Weights of a small mixture-of-experts language model, trained from scratch on English Wikipedia.
Size: 8 layers, vocabulary 2048, 11.2M parameters.
Experts: 96 SwiGLU neurons an expert, 2 picks a token.
Training: a variant of Muon for the experts, 446M tokens, 3399 steps.
Below are experts of layer 4 (counted from 0) of a mixture-of-experts language model. Rows are named router (the router's row for the expert), gate (a neuron's input weights, with its number), up (a neuron's input weights, with its number) and show model dimensions 0-127. Each number is 50 + 15 x the weight over its row's rms, rounded and kept within 0 to 99.
After each expert's rows: "comes after" lists some tokens at least twice as common just before its tokens as in all text. This comes from a sample of Wikipedia text that the model never trained on. Tokens count by the router's weight.

# expert 41
router:34 40 57 68 58 82 47 47 48 36 57 68 47 38 29 60 66 83 65 41 62 38 62 52 48 59 58 68 41 72 81 69 42 42 78 49 22 52 39 53 85 53 43 59 34 27 40 28 48 49 55 36 51 61 71 58 42 38 68 50 46 13 49 43 52 31 64 43 42 37 42 53 68 40 31 64 35 36 52 68 33 64 35 42 49 46 60 46 65 60 73 41 52 48 26 43 38 56 70 68 83 66 47 69 57 60 69 35 57 55 21 78 57 82 43 66 27 45 43 58 31 77 64 43 55 51 43 38
gate0:45 46 41 41 57 49 47 67 39 66 35 65 45 45 30 42 28 51 39 64 57 64 66 69 59 26 47 24 45 79 72 49 39 35 51 29 58 69 47 29 56 56 46 69 43 57 37 58 53 43 60 49 33 57 56 41 47 25 54 49 24 49 62 56 59 40 49 40 57 46 36 37 28 46 38 66 33 24 49 35 06 54 42 54 39 21 85 36 27 52 45 54 07 47 77 62 64 53 55 57 44 48 60 61 29 65 68 64 18 42 65 77 58 45 45 48 40 58 49 61 52 89 51 44 24 75 53 30
up0:49 66 07 42 65 25 46 79 31 28 77 51 41 47 67 52 46 57 50 43 13 48 51 38 43 63 60 64 43 56 68 56 34 65 47 57 56 41 43 45 50 51 42 39 43 59 73 49 61 38 46 42 59 64 36 42 56 48 29 38 45 56 47 53 36 71 71 68 37 64 53 19 67 37 52 22 29 69 56 40 47 18 46 72 32 22 60 72 53 63 55 79 62 36 58 63 61 38 69 43 19 28 55 71 47 58 49 64 44 53 48 66 49 40 50 70 49 44 46 48 67 12 47 35 57 65 88 58
comes after: "-", " the", ":", " of", " |", "|"

# expert 38
router:53 27 09 32 41 12 67 75 41 36 51 19 38 06 47 44 63 54 32 42 70 30 25 44 47 59 52 65 75 28 39 45 55 36 53 68 41 68 41 42 73 37 60 50 22 43 49 54 57 58 30 58 75 65 63 48 32 39 71 32 42 37 55 40 35 52 57 32 34 37 49 51 48 37 35 51 45 52 56 68 27 44 42 57 66 43 39 59 63 37 45 64 28 36 43 29 45 39 49 52 55 54 67 74 52 75 75 60 41 42 43 44 45 53 43 60 32 66 45 73 54 48 48 19 73 76 50 42
gate0:79 62 50 61 96 49 41 45 59 25 52 31 29 44 56 47 72 63 41 40 67 54 63 58 37 53 39 70 39 23 21 78 63 58 73 72 56 47 34 38 35 53 28 54 49 50 37 32 58 79 17 45 38 66 34 37 50 61 62 21 54 56 57 52 50 57 44 35 60 74 60 58 21 62 40 54 57 53 61 54 62 76 21 51 60 61 48 39 43 34 62 70 73 44 25 31 40 41 55 25 24 70 47 30 32 38 50 62 61 47 51 35 53 62 48 71 68 28 40 54 40 49 50 40 70 55 57 37
up0:62 83 43 70 71 42 37 64 39 44 44 56 79 55 46 29 42 43 61 51 30 46 59 58 61 53 43 66 51 69 42 28 50 54 45 76 54 41 17 62 34 93 37 26 44 42 60 49 54 52 32 36 41 41 56 32 57 57 27 45 39 34 64 77 50 34 56 50 59 77 19 50 43 39 59 55 76 45 44 51 27 41 14 29 31 46 56 35 26 36 41 68 20 61 52 30 52 44 51 30 48 41 44 81 52 26 39 41 52 53 67 51 67 50 60 41 48 48 44 71 69 40 79 38 66 34 63 64
comes after: " the", " that", ",", " of", " for", "ing"

# expert 4
router:47 44 70 57 58 31 41 81 43 52 43 45 57 44 41 49 51 27 43 54 57 39 37 35 49 25 58 76 75 32 40 70 59 33 59 53 48 47 41 52 43 47 64 51 30 57 39 16 30 53 45 43 46 49 78 50 60 20 53 39 54 22 69 41 23 38 54 00 57 25 46 66 57 54 57 54 33 43 89 42 55 67 23 69 59 91 47 69 09 41 56 57 60 63 46 47 50 54 48 61 53 54 56 73 52 78 47 64 63 53 41 57 50 42 32 51 38 55 27 51 32 68 50 44 62 43 41 56
gate1:48 58 57 71 23 42 61 70 37 32 46 52 64 25 41 82 51 62 34 82 70 60 55 67 57 42 70 36 54 59 79 46 69 46 39 27 54 44 36 20 61 56 55 32 67 42 44 70 69 27 52 67 85 59 63 46 72 47 37 53 58 59 47 45 62 32 59 56 58 44 53 46 82 55 50 50 68 47 76 58 48 38 33 58 16 51 54 55 27 55 31 43 82 32 35 25 43 19 53 25 45 35 48 44 29 57 45 57 49 55 41 49 65 49 47 33 38 55 45 41 38 51 22 51 24 65 74 37
up1:63 53 44 25 67 58 17 36 37 51 52 34 26 53 40 67 44 62 48 76 55 59 52 29 21 57 50 62 11 34 50 35 48 48 47 56 59 55 57 33 29 53 58 45 23 51 64 54 56 67 50 31 56 40 39 35 80 31 54 50 71 58 19 64 66 54 62 62 61 64 53 48 35 65 29 72 56 25 36 80 39 43 41 70 56 55 42 28 54 47 69 62 31 60 44 56 58 39 58 48 52 22 59 40 78 33 28 61 49 42 59 53 39 77 39 61 58 49 20 29 63 21 79 45 32 53 64 62
comes after: ".", ")", "s", "\"", "JPL", "%"

# expert 29
router:47 25 11 29 52 08 65 76 46 36 53 50 35 10 51 33 57 40 42 45 60 33 47 39 48 52 48 64 49 56 38 50 49 42 53 66 35 61 29 56 68 40 59 39 20 43 55 41 53 53 21 61 71 54 78 61 38 40 73 24 42 46 54 32 43 44 51 26 29 44 38 58 61 32 32 52 41 50 67 65 30 49 39 63 68 40 61 68 64 55 30 81 49 41 32 21 58 54 52 58 52 58 61 80 64 79 68 54 49 38 39 41 50 59 37 59 32 64 43 63 57 51 51 28 70 69 45 28
gate5:58 35 46 60 39 72 60 65 44 12 35 32 33 51 34 43 42 37 42 44 59 44 40 43 59 50 62 56 51 50 32 47 40 50 33 60 44 71 97 64 43 48 50 65 40 43 52 37 52 40 44 77 46 58 80 60 38 36 41 29 60 54 17 17 13 63 39 46 53 50 62 60 33 76 47 48 36 63 62 62 49 72 29 72 51 48 47 45 79 57 19 36 58 62 37 61 45 39 70 31 77 51 66 59 65 58 41 09 60 55 54 54 68 61 58 57 37 54 40 54 53 73 34 46 66 23 63 53
up5:39 35 39 47 45 35 54 54 42 45 57 60 51 35 40 80 75 74 49 48 73 29 32 40 42 63 58 61 66 49 55 56 60 33 58 52 54 57 45 42 47 45 22 52 34 63 61 45 39 31 46 26 34 40 44 59 49 59 50 66 54 30 18 69 07 66 57 41 32 24 49 55 70 50 24 40 60 31 36 67 57 57 36 54 33 27 45 32 53 57 30 50 75 47 31 39 56 40 38 36 32 68 70 44 32 48 67 68 34 45 65 55 60 66 49 29 43 40 73 27 62 27 03 51 64 74 71 46
comes after: " as", " was", " is", ",", "ed", "."

# expert 19
router:50 67 49 56 50 32 45 77 44 53 66 58 25 79 50 52 72 39 29 52 69 29 40 49 31 43 65 43 77 60 66 52 64 53 41 50 42 64 57 57 59 45 77 53 46 34 52 43 25 53 27 29 60 50 64 43 38 20 72 63 50 46 60 41 41 42 65 42 37 37 37 57 25 31 51 72 29 37 53 49 54 56 51 78 51 38 52 68 66 52 57 47 71 45 51 51 24 37 65 30 51 96 69 45 67 82 73 61 15 68 48 63 61 43 23 67 54 55 49 74 66 60 76 37 52 30 46 39
gate0:69 63 64 47 16 57 62 67 58 45 79 29 55 53 33 67 38 41 50 41 45 42 55 45 46 54 64 53 52 44 47 21 40 52 35 57 53 40 44 48 68 70 50 27 59 43 62 24 54 48 59 27 62 76 46 82 59 52 30 31 40 45 50 52 81 71 28 64 61 64 28 33 58 54 61 33 41 38 56 26 37 80 37 73 75 27 44 19 40 45 60 73 47 64 33 46 51 79 39 71 59 54 50 73 46 49 54 47 62 48 32 66 32 23 49 46 70 57 33 38 15 37 54 37 46 35 48 31
up0:66 69 74 70 34 48 44 29 53 28 33 86 64 38 63 52 44 77 37 54 63 85 53 48 45 71 36 84 50 66 42 81 38 58 34 58 43 29 60 53 32 29 78 37 70 50 72 42 47 49 61 63 58 42 39 49 52 71 32 33 33 59 43 80 54 50 44 46 34 43 43 55 71 48 36 60 86 60 22 58 70 44 53 57 60 71 59 62 31 38 26 26 49 54 24 35 58 41 42 29 54 50 36 41 54 53 58 46 37 32 31 61 57 34 52 60 53 48 58 50 60 53 69 49 45 37 85 60
comes after: "ed", "ing", " one", "ted", " due", "ated"

# expert 16
router:40 31 26 20 40 14 51 67 48 31 56 54 30 11 60 27 64 49 37 53 63 45 25 42 46 78 39 58 54 26 51 49 61 40 49 63 50 56 37 50 65 47 70 44 19 40 50 38 48 66 36 49 68 46 75 57 44 32 73 26 25 41 56 37 30 53 57 34 36 43 23 57 56 43 40 51 39 48 65 65 38 37 26 66 74 35 44 68 64 44 47 36 43 43 33 31 46 46 42 74 47 54 64 79 57 77 67 55 42 56 44 50 46 61 40 57 42 65 45 62 71 43 44 29 73 85 35 31
gate0:41 68 39 57 75 66 35 41 49 25 53 49 47 38 39 53 76 50 48 33 64 50 52 88 46 26 62 47 49 41 57 37 51 65 61 54 23 54 49 58 41 26 56 68 47 54 45 53 39 64 38 78 42 50 61 52 33 53 54 57 48 20 63 51 36 36 62 29 49 44 55 65 29 88 14 43 47 20 47 49 34 29 43 24 52 57 46 49 37 45 31 35 55 57 43 51 49 60 45 80 71 84 61 55 34 56 47 10 30 58 74 59 51 40 38 58 50 63 45 62 61 47 74 37 26 23 31 69
up0:60 58 30 72 57 51 55 63 55 28 57 64 59 33 22 73 40 54 40 55 51 60 34 54 66 44 55 46 34 52 41 60 49 42 42 44 15 59 61 27 56 52 55 56 41 41 32 89 15 49 43 36 35 43 31 40 47 60 40 39 56 60 61 42 45 79 48 80 59 52 50 66 49 44 50 40 54 55 62 68 54 67 33 58 50 53 95 43 45 44 51 26 78 31 60 36 09 60 62 26 25 36 64 50 49 37 65 54 56 37 62 26 49 22 60 59 71 79 39 47 72 34 45 72 63 53 29 45
comes after: " |", ":", ";", ",", " of", " by"

# expert 34
router:72 46 86 72 51 37 52 60 33 49 51 47 53 46 36 43 45 51 53 48 86 26 61 72 57 52 58 36 62 61 32 51 60 40 71 69 40 59 44 73 41 31 58 62 41 55 50 38 47 87 40 48 51 59 60 37 37 44 53 41 38 61 71 29 25 53 51 53 50 20 42 41 39 67 45 59 35 33 75 61 49 48 38 77 63 41 50 64 69 37 39 34 59 67 42 37 39 39 81 66 80 69 50 71 34 59 51 51 33 73 47 86 26 71 20 51 55 63 42 63 21 51 45 27 50 26 46 51
gate0:50 49 52 42 54 34 62 39 49 79 55 62 66 47 44 50 57 56 40 00 48 19 60 47 64 44 60 49 41 54 76 65 41 54 49 31 50 40 56 20 20 57 37 79 75 84 47 49 53 30 67 66 80 53 38 36 58 21 27 57 53 46 67 73 45 72 32 58 57 38 54 34 74 71 55 57 59 61 27 82 67 63 52 55 57 58 49 45 58 27 43 52 43 31 43 41 42 34 22 46 48 57 58 52 24 44 57 32 70 46 48 61 42 45 35 69 41 59 46 69 61 29 61 46 60 43 33 76
up0:74 55 65 53 38 57 74 55 52 68 39 54 60 21 66 44 38 45 53 22 59 00 49 47 47 74 73 56 52 26 68 61 51 47 64 72 46 53 62 39 54 85 34 32 59 27 52 43 18 34 49 39 66 57 46 49 69 68 70 50 55 54 45 60 43 46 61 62 44 17 63 55 78 78 54 55 64 65 49 47 53 71 40 78 68 61 54 48 56 51 46 65 53 22 53 36 48 47 27 56 52 36 44 65 52 47 81 71 46 47 62 71 50 30 33 64 55 48 38 50 41 31 58 71 39 29 34 54
comes after: "\n", "|", " All", "year", "---|---|---|---|", " two"

# expert 59
router:54 15 74 47 93 85 55 57 30 31 56 68 14 68 50 54 59 51 35 47 69 39 77 56 44 48 67 69 42 61 58 55 73 56 50 49 34 60 56 41 71 36 49 55 39 18 35 48 61 54 60 38 56 70 58 75 49 39 47 54 38 38 51 50 52 49 58 47 50 48 59 60 50 45 43 50 45 18 61 61 42 43 39 35 77 52 58 56 50 38 52 39 37 33 52 41 53 50 60 54 78 48 62 51 94 51 58 40 35 73 44 69 71 67 35 59 30 46 28 42 37 74 69 49 46 12 35 23
gate1:32 69 47 46 43 38 50 52 39 51 35 54 60 66 67 50 22 44 62 20 57 60 74 44 40 59 54 56 45 69 46 30 63 54 31 31 52 63 24 00 63 59 35 55 39 32 38 65 58 40 45 36 56 80 54 58 56 59 49 66 66 51 71 57 27 42 62 48 31 62 61 44 28 37 72 44 36 32 64 55 53 41 69 27 39 77 70 54 52 47 43 34 34 31 42 70 55 35 50 37 81 56 41 88 57 54 54 39 39 50 51 26 44 42 39 68 51 76 51 51 25 37 82 35 60 32 39 58
up1:48 44 71 31 60 32 52 36 60 28 38 59 61 30 62 47 28 54 56 43 35 57 36 61 69 32 68 40 26 53 74 33 33 50 24 70 61 44 49 24 56 51 55 44 34 40 09 48 70 38 60 53 31 59 64 37 54 66 67 46 06 54 52 47 45 38 29 35 57 83 65 56 33 47 70 40 42 34 67 50 42 36 62 37 49 34 52 28 50 56 64 24 50 46 26 27 48 87 52 54 31 44 49 45 40 73 71 55 53 73 55 41 62 64 76 39 67 71 28 41 63 40 30 58 53 52 44 55
comes after: "-", "\n", " P", "==", "|", "P"

# expert 0
router:52 47 22 38 41 01 57 71 50 46 53 35 37 29 55 47 67 24 38 48 61 50 46 35 45 96 68 56 52 25 39 44 58 38 51 64 50 58 27 45 68 35 56 46 29 55 54 51 68 57 37 60 62 50 70 61 20 38 62 28 40 39 50 46 35 45 51 28 54 45 33 65 32 36 39 52 40 48 54 63 38 43 47 62 66 41 50 65 53 37 25 58 49 19 42 45 44 46 59 75 50 52 55 72 56 65 73 61 57 33 46 31 53 54 32 55 40 66 47 56 99 26 61 32 61 57 23 36
gate0:65 39 50 46 50 53 64 17 45 31 55 30 33 91 39 40 63 31 41 35 29 48 37 62 49 55 53 62 57 36 46 16 76 38 49 57 52 81 50 60 40 61 76 29 67 41 45 45 39 40 49 58 44 43 65 39 30 60 66 62 35 81 48 61 41 39 62 57 47 45 89 65 66 31 42 68 28 42 33 61 36 58 62 42 81 46 56 65 60 25 59 47 69 61 15 49 54 49 34 54 36 64 41 33 73 85 66 45 61 44 37 60 49 42 67 43 46 50 58 66 63 42 81 57 69 58 37 49
up0:29 51 43 29 63 53 54 41 54 22 42 50 46 81 62 70 70 42 45 44 25 49 51 42 38 74 47 67 63 34 64 42 65 47 24 29 21 36 34 41 35 65 58 51 78 62 17 58 66 34 80 42 38 59 71 63 56 41 48 47 45 27 49 60 24 56 36 41 50 54 47 25 69 25 39 58 42 55 53 47 61 35 59 43 53 45 30 78 32 48 52 44 51 62 46 39 55 39 57 49 73 54 43 35 45 74 38 50 40 30 55 53 89 74 32 83 41 38 38 73 60 30 64 50 70 49 64 73
comes after: ",", "s", "y", "e", "son", "er"

# expert 30
router:44 27 45 37 45 20 58 67 50 40 52 22 37 20 52 39 64 43 34 40 53 35 26 44 37 72 50 72 57 27 40 48 51 41 62 79 35 68 37 50 72 40 55 55 24 47 44 42 55 58 25 85 52 54 67 62 39 34 72 31 40 40 51 40 32 48 46 27 44 40 33 47 47 36 27 44 50 45 56 68 40 45 38 65 67 39 59 72 69 38 20 67 44 42 39 40 59 30 48 44 64 63 60 73 58 74 63 60 48 39 25 49 45 61 31 52 28 55 52 60 79 49 49 18 66 84 38 26
gate0:53 49 62 25 55 43 81 28 32 35 42 54 24 60 52 70 66 41 62 36 50 39 79 66 44 57 18 30 52 45 48 80 48 54 55 59 19 50 53 58 27 53 46 65 53 55 48 40 43 60 23 43 52 39 56 35 37 55 76 47 39 45 44 58 21 34 60 63 42 67 52 62 93 47 63 55 66 18 58 54 50 49 51 41 58 63 46 42 43 44 43 35 64 74 45 54 47 33 27 54 61 45 55 43 81 58 49 79 50 30 48 44 33 60 41 89 58 77 38 48 31 54 68 41 42 26 18 37
up0:60 35 61 40 36 35 58 32 77 49 42 62 40 47 55 85 40 52 55 41 54 76 94 54 37 44 31 10 68 30 38 52 49 63 51 42 46 96 35 46 55 57 45 47 25 28 45 64 70 43 50 49 43 14 32 18 60 47 71 61 44 53 37 69 23 63 67 43 48 48 38 44 45 24 45 46 43 47 65 70 40 52 26 30 36 40 57 26 53 35 65 51 64 49 65 44 36 44 64 37 55 26 44 35 54 39 56 42 60 53 36 47 30 45 38 39 89 52 54 41 53 62 57 56 42 42 66 51
comes after: "s", ",", " in", "\"", ")", "ed"

# expert 37
router:58 30 49 67 47 17 65 50 20 42 54 44 32 71 47 50 59 62 21 52 65 30 43 74 47 45 74 62 79 48 51 60 59 33 44 67 47 68 22 60 38 42 55 60 46 56 54 60 57 50 51 60 79 66 58 52 43 45 74 44 26 41 51 43 43 58 56 50 39 19 31 66 58 49 53 53 35 48 66 47 41 39 16 59 48 39 49 63 61 34 47 38 78 62 42 36 22 42 49 47 80 42 81 71 56 67 79 39 48 49 46 72 62 19 61 73 18 51 53 69 25 57 40 33 35 41 44 34
gate0:59 73 33 50 28 53 51 28 50 39 64 51 66 67 56 52 38 28 63 24 34 80 64 40 68 49 25 49 25 53 67 49 61 66 61 42 48 46 73 44 44 58 42 56 55 47 44 51 48 39 44 79 31 59 68 59 63 33 33 60 45 52 54 46 54 57 38 38 64 43 61 70 74 72 54 34 72 53 32 44 67 79 35 31 60 44 64 28 54 66 44 57 64 94 47 43 67 69 68 70 28 58 69 63 34 28 66 60 79 46 41 64 17 59 21 51 41 37 66 40 50 52 69 46 53 67 42 25
up0:54 35 59 60 56 29 47 33 49 25 43 53 45 69 47 48 52 29 46 33 29 44 26 29 48 85 69 50 54 66 77 50 49 55 68 38 47 53 58 34 27 35 71 64 51 61 28 45 76 42 85 66 40 77 51 64 39 54 60 52 34 32 61 59 62 35 69 36 46 15 39 60 56 27 40 24 89 36 21 44 44 52 40 59 32 44 19 66 37 56 80 51 48 50 36 53 55 49 53 20 61 39 48 67 38 64 48 39 76 65 41 52 58 44 46 41 33 41 42 29 57 46 58 66 68 43 43 67
comes after: " |", "|", " ", ":", ";", ","

# expert 25
router:51 25 26 35 43 11 71 79 40 43 63 40 43 00 56 46 62 53 39 40 59 33 36 48 50 52 64 67 56 38 36 55 51 47 59 62 48 63 33 53 62 45 62 50 27 50 55 39 41 52 28 63 68 56 75 58 42 41 69 33 35 43 59 41 31 50 59 30 40 36 25 53 52 37 36 56 39 52 62 59 43 42 43 63 69 62 63 72 72 41 47 43 33 42 29 26 46 44 56 66 55 69 64 75 69 71 67 61 45 42 39 40 62 69 32 55 28 60 49 63 57 39 51 19 65 80 40 25
gate0:49 27 27 24 28 53 62 35 45 55 46 56 55 52 66 38 63 23 36 06 70 59 41 41 49 35 59 69 37 47 43 59 61 57 46 62 49 70 45 59 64 68 51 46 46 33 64 36 54 63 44 38 93 29 62 57 48 67 53 54 51 66 52 32 79 77 66 37 54 33 50 35 50 48 44 34 42 22 62 78 45 54 37 68 70 44 64 60 36 43 25 47 53 59 35 46 32 31 60 44 62 19 51 51 35 32 45 53 40 61 27 59 86 65 61 59 39 66 67 47 65 75 65 36 47 26 49 74
up0:53 37 40 46 55 58 57 47 56 56 59 29 50 75 36 71 76 26 39 34 53 65 53 40 31 40 69 82 34 50 47 60 33 66 54 37 40 69 35 66 54 48 79 59 88 67 57 53 28 49 39 52 45 35 43 41 55 97 53 81 24 45 19 54 65 72 54 59 63 56 60 47 43 81 66 70 69 46 33 56 51 62 45 66 47 52 60 65 43 17 32 34 63 44 69 53 54 25 31 39 19 44 51 52 47 52 52 50 53 73 40 43 72 47 55 51 58 53 61 59 53 77 32 33 51 30 60 46
comes after: ".", " |", " and", ";", ":", "A"

# expert 31
router:58 30 00 33 46 01 63 73 50 38 57 39 39 00 51 33 66 37 37 51 48 37 48 53 42 83 54 65 51 48 36 66 58 35 50 71 45 55 35 52 62 37 57 44 36 48 48 50 50 52 36 55 82 53 74 61 36 43 77 33 42 46 54 40 34 51 53 31 45 37 41 56 57 37 33 61 43 47 65 69 44 48 36 49 74 41 48 56 63 35 46 55 35 31 43 28 53 36 46 53 60 59 64 79 62 81 74 56 38 49 49 41 49 52 49 69 39 54 43 60 67 32 55 28 70 70 52 30
gate0:61 61 47 29 51 65 39 62 45 32 49 60 46 51 54 56 61 45 41 29 67 45 38 33 13 32 65 40 44 59 57 52 57 40 59 44 57 74 36 49 58 27 64 44 55 48 62 63 36 38 81 31 35 37 58 74 49 36 80 52 60 70 42 47 52 65 34 25 66 36 46 57 87 47 31 64 38 44 45 48 57 51 24 55 52 59 32 48 43 48 63 59 49 36 45 66 65 28 47 37 72 56 29 65 91 81 36 52 43 45 45 70 80 28 50 66 42 65 66 32 46 57 92 26 45 70 43 31
up0:37 53 60 63 48 53 67 45 71 78 37 56 84 31 68 60 32 47 44 18 35 75 66 83 31 51 20 42 55 37 30 32 81 55 41 17 53 57 71 32 50 53 56 30 68 37 51 53 76 54 37 83 51 66 67 56 44 45 62 64 37 37 50 47 39 41 46 64 23 58 53 55 36 48 41 32 50 44 75 49 63 51 58 47 56 41 37 38 45 55 68 64 55 80 81 39 69 43 57 61 39 55 70 46 43 56 81 54 29 55 62 23 41 48 57 29 64 70 41 37 43 47 49 40 75 52 44 55
comes after: "'", " and", ",", " the", " with", " pro"

# expert 63
router:57 23 27 50 42 21 60 74 35 41 55 39 40 09 50 43 61 36 28 36 56 41 29 35 42 66 56 66 60 38 39 61 52 41 56 73 42 58 38 47 72 40 67 52 21 39 44 40 42 60 25 62 75 53 69 56 37 31 62 34 39 40 46 33 32 52 51 27 41 40 33 49 53 33 25 45 43 52 57 62 47 42 44 68 75 55 46 59 69 41 16 55 36 35 42 23 76 34 55 56 54 63 60 67 70 78 74 52 43 59 36 41 47 65 42 62 28 69 42 72 54 41 47 34 67 83 42 28
gate1:53 61 47 51 65 60 43 41 34 62 55 35 52 40 78 40 58 53 33 49 47 37 67 50 54 19 64 57 52 51 42 53 37 62 56 49 30 39 51 54 41 50 51 77 20 43 36 52 60 33 59 29 56 45 37 40 58 34 57 42 20 26 44 71 22 76 67 46 52 15 73 45 46 38 40 47 55 53 82 45 47 68 36 77 76 66 66 82 32 50 41 56 37 51 36 80 69 46 22 38 32 56 70 64 75 36 83 27 42 63 48 42 32 50 76 79 45 51 59 43 62 58 53 36 70 52 45 59
up1:76 63 71 62 49 59 34 55 65 52 51 90 59 58 55 40 67 55 60 49 62 55 31 66 27 29 30 58 54 40 48 84 48 28 63 58 17 55 75 65 37 27 53 50 67 53 56 63 61 66 29 37 61 55 40 59 54 64 46 61 60 28 45 49 64 64 60 48 62 66 54 80 58 44 41 59 26 72 39 66 36 54 38 56 43 46 37 36 81 77 62 73 39 62 75 36 19 66 59 50 31 31 52 33 70 66 39 57 56 32 27 74 67 43 41 20 42 60 45 49 53 38 59 45 32 35 50 44
comes after: " ", " in", " at", " S", ":", " In"

# expert 8
router:50 21 29 20 49 15 57 76 43 30 54 45 32 06 50 43 62 51 28 42 54 41 42 32 50 69 49 73 66 53 37 52 60 36 55 63 36 61 32 49 65 34 55 49 28 45 51 35 56 58 34 61 67 63 79 69 31 38 73 38 37 39 52 43 30 54 45 31 38 38 47 58 50 34 27 45 42 45 69 68 46 37 47 65 71 38 50 63 67 45 37 57 49 23 34 33 61 40 53 50 58 67 58 74 66 76 67 46 44 43 38 40 48 67 37 57 26 70 50 57 56 31 44 23 68 92 48 41
gate0:66 56 46 59 38 69 50 58 56 37 38 42 50 56 46 31 37 57 44 57 38 58 54 40 52 62 65 26 66 60 63 57 40 40 47 61 31 58 09 25 64 19 50 75 60 16 33 56 42 39 50 55 62 34 47 55 39 49 80 43 55 43 45 77 36 39 38 59 24 11 69 34 66 47 43 65 37 54 79 76 63 48 40 51 63 78 50 66 24 47 52 28 56 62 31 52 45 33 53 37 64 71 57 45 57 61 82 55 29 53 59 60 44 60 37 78 49 37 54 40 53 35 56 50 93 54 27 45
up0:46 25 36 16 43 48 48 51 76 67 55 32 64 65 66 56 40 61 50 36 60 32 40 64 77 30 67 44 36 60 67 35 27 60 67 74 43 41 45 36 38 42 38 18 67 40 56 50 56 34 46 52 56 67 60 52 50 75 28 69 15 18 23 63 47 51 45 32 48 30 49 54 28 76 33 49 33 60 73 71 63 52 64 28 36 46 87 48 37 60 53 48 65 46 28 54 49 59 43 40 54 66 51 79 54 35 20 68 38 69 49 37 71 51 55 47 29 36 37 42 46 53 50 51 54 61 53 35
comes after: ",", "-", " K", "|", " W", " B"

# expert 47
router:53 30 12 25 40 07 66 70 34 42 50 36 47 04 54 41 67 38 38 37 56 42 37 62 51 77 44 69 64 31 48 59 58 37 56 61 40 59 34 43 66 38 55 50 27 43 47 46 58 56 28 55 65 56 75 63 47 42 69 36 38 43 58 31 31 52 49 23 37 37 30 58 51 33 37 50 47 46 52 61 44 45 33 58 70 41 41 61 64 33 29 43 57 34 37 28 59 33 54 59 54 59 57 74 62 78 67 57 29 64 34 51 47 70 34 66 33 66 50 68 69 29 43 37 64 80 47 29
gate0:76 54 51 40 69 51 65 69 55 35 50 42 27 46 63 28 39 30 48 34 58 57 54 30 29 23 59 75 30 40 55 40 43 62 76 70 32 74 57 41 32 54 52 48 19 62 40 84 47 57 59 72 71 58 77 57 41 55 48 57 61 37 77 34 48 20 51 27 53 26 45 55 56 33 34 40 38 52 43 31 77 50 55 61 68 34 63 37 46 49 56 74 73 38 63 54 36 50 37 45 35 53 38 47 55 40 48 42 36 61 33 80 60 67 52 49 63 24 48 71 24 65 81 48 63 73 57 41
up0:47 47 21 53 13 72 46 55 36 40 41 64 32 61 48 63 84 37 52 39 45 58 36 63 52 62 77 63 30 30 45 50 43 29 63 51 28 70 85 65 38 46 36 61 61 50 52 44 64 47 32 59 67 51 51 39 53 52 49 58 41 74 46 51 62 47 68 28 60 12 50 37 57 46 29 43 76 49 41 52 41 67 43 41 10 32 54 73 66 78 66 30 48 58 51 79 60 53 55 41 47 63 42 57 37 33 45 33 44 18 67 26 70 39 73 45 71 46 45 54 49 45 37 25 41 39 66 54
comes after: "\n", ",", " |", ":", " in", ";"

# expert 60
router:59 44 43 36 66 39 61 45 25 55 57 60 40 56 34 45 48 62 38 27 35 47 45 58 35 42 67 40 77 54 59 51 70 48 45 65 34 81 59 65 46 55 56 80 51 29 38 42 26 51 56 43 38 38 75 66 36 44 63 31 20 31 49 64 25 39 36 31 46 18 32 43 41 31 58 48 41 33 59 56 50 42 08 60 54 55 68 64 52 42 45 42 71 57 55 14 36 39 54 56 61 59 62 79 39 61 81 44 43 61 76 71 53 37 49 79 31 55 41 43 79 65 53 17 57 47 65 49
gate0:35 54 27 29 75 57 43 33 64 40 58 55 57 62 54 65 48 35 53 40 54 21 61 42 38 55 50 44 51 43 28 42 68 24 78 48 21 45 43 54 56 57 51 52 70 47 42 70 50 51 37 71 35 65 43 56 59 33 45 53 87 38 53 63 48 60 40 30 69 76 16 06 56 47 58 47 31 64 72 28 45 44 38 48 39 62 50 32 42 61 66 29 23 52 54 51 59 47 64 43 50 59 44 51 55 75 53 20 69 58 54 57 61 42 34 71 56 73 05 55 48 48 51 41 24 71 30 63
up0:63 46 33 29 37 38 51 50 31 64 71 63 34 67 22 50 60 64 27 48 43 24 32 45 49 21 45 46 48 48 42 28 50 18 39 47 33 39 42 51 43 69 51 19 54 41 35 67 60 69 75 52 27 71 56 53 75 70 58 16 30 56 59 64 36 44 38 48 51 47 55 19 56 38 40 44 35 64 40 34 54 68 34 29 53 57 53 21 79 43 55 51 57 53 35 31 64 47 44 31 56 70 34 16 49 37 49 22 49 33 40 45 46 51 44 78 39 72 60 43 32 64 52 54 47 59 70 77
comes after: ".", " 19", "–", ",", "20", " 18"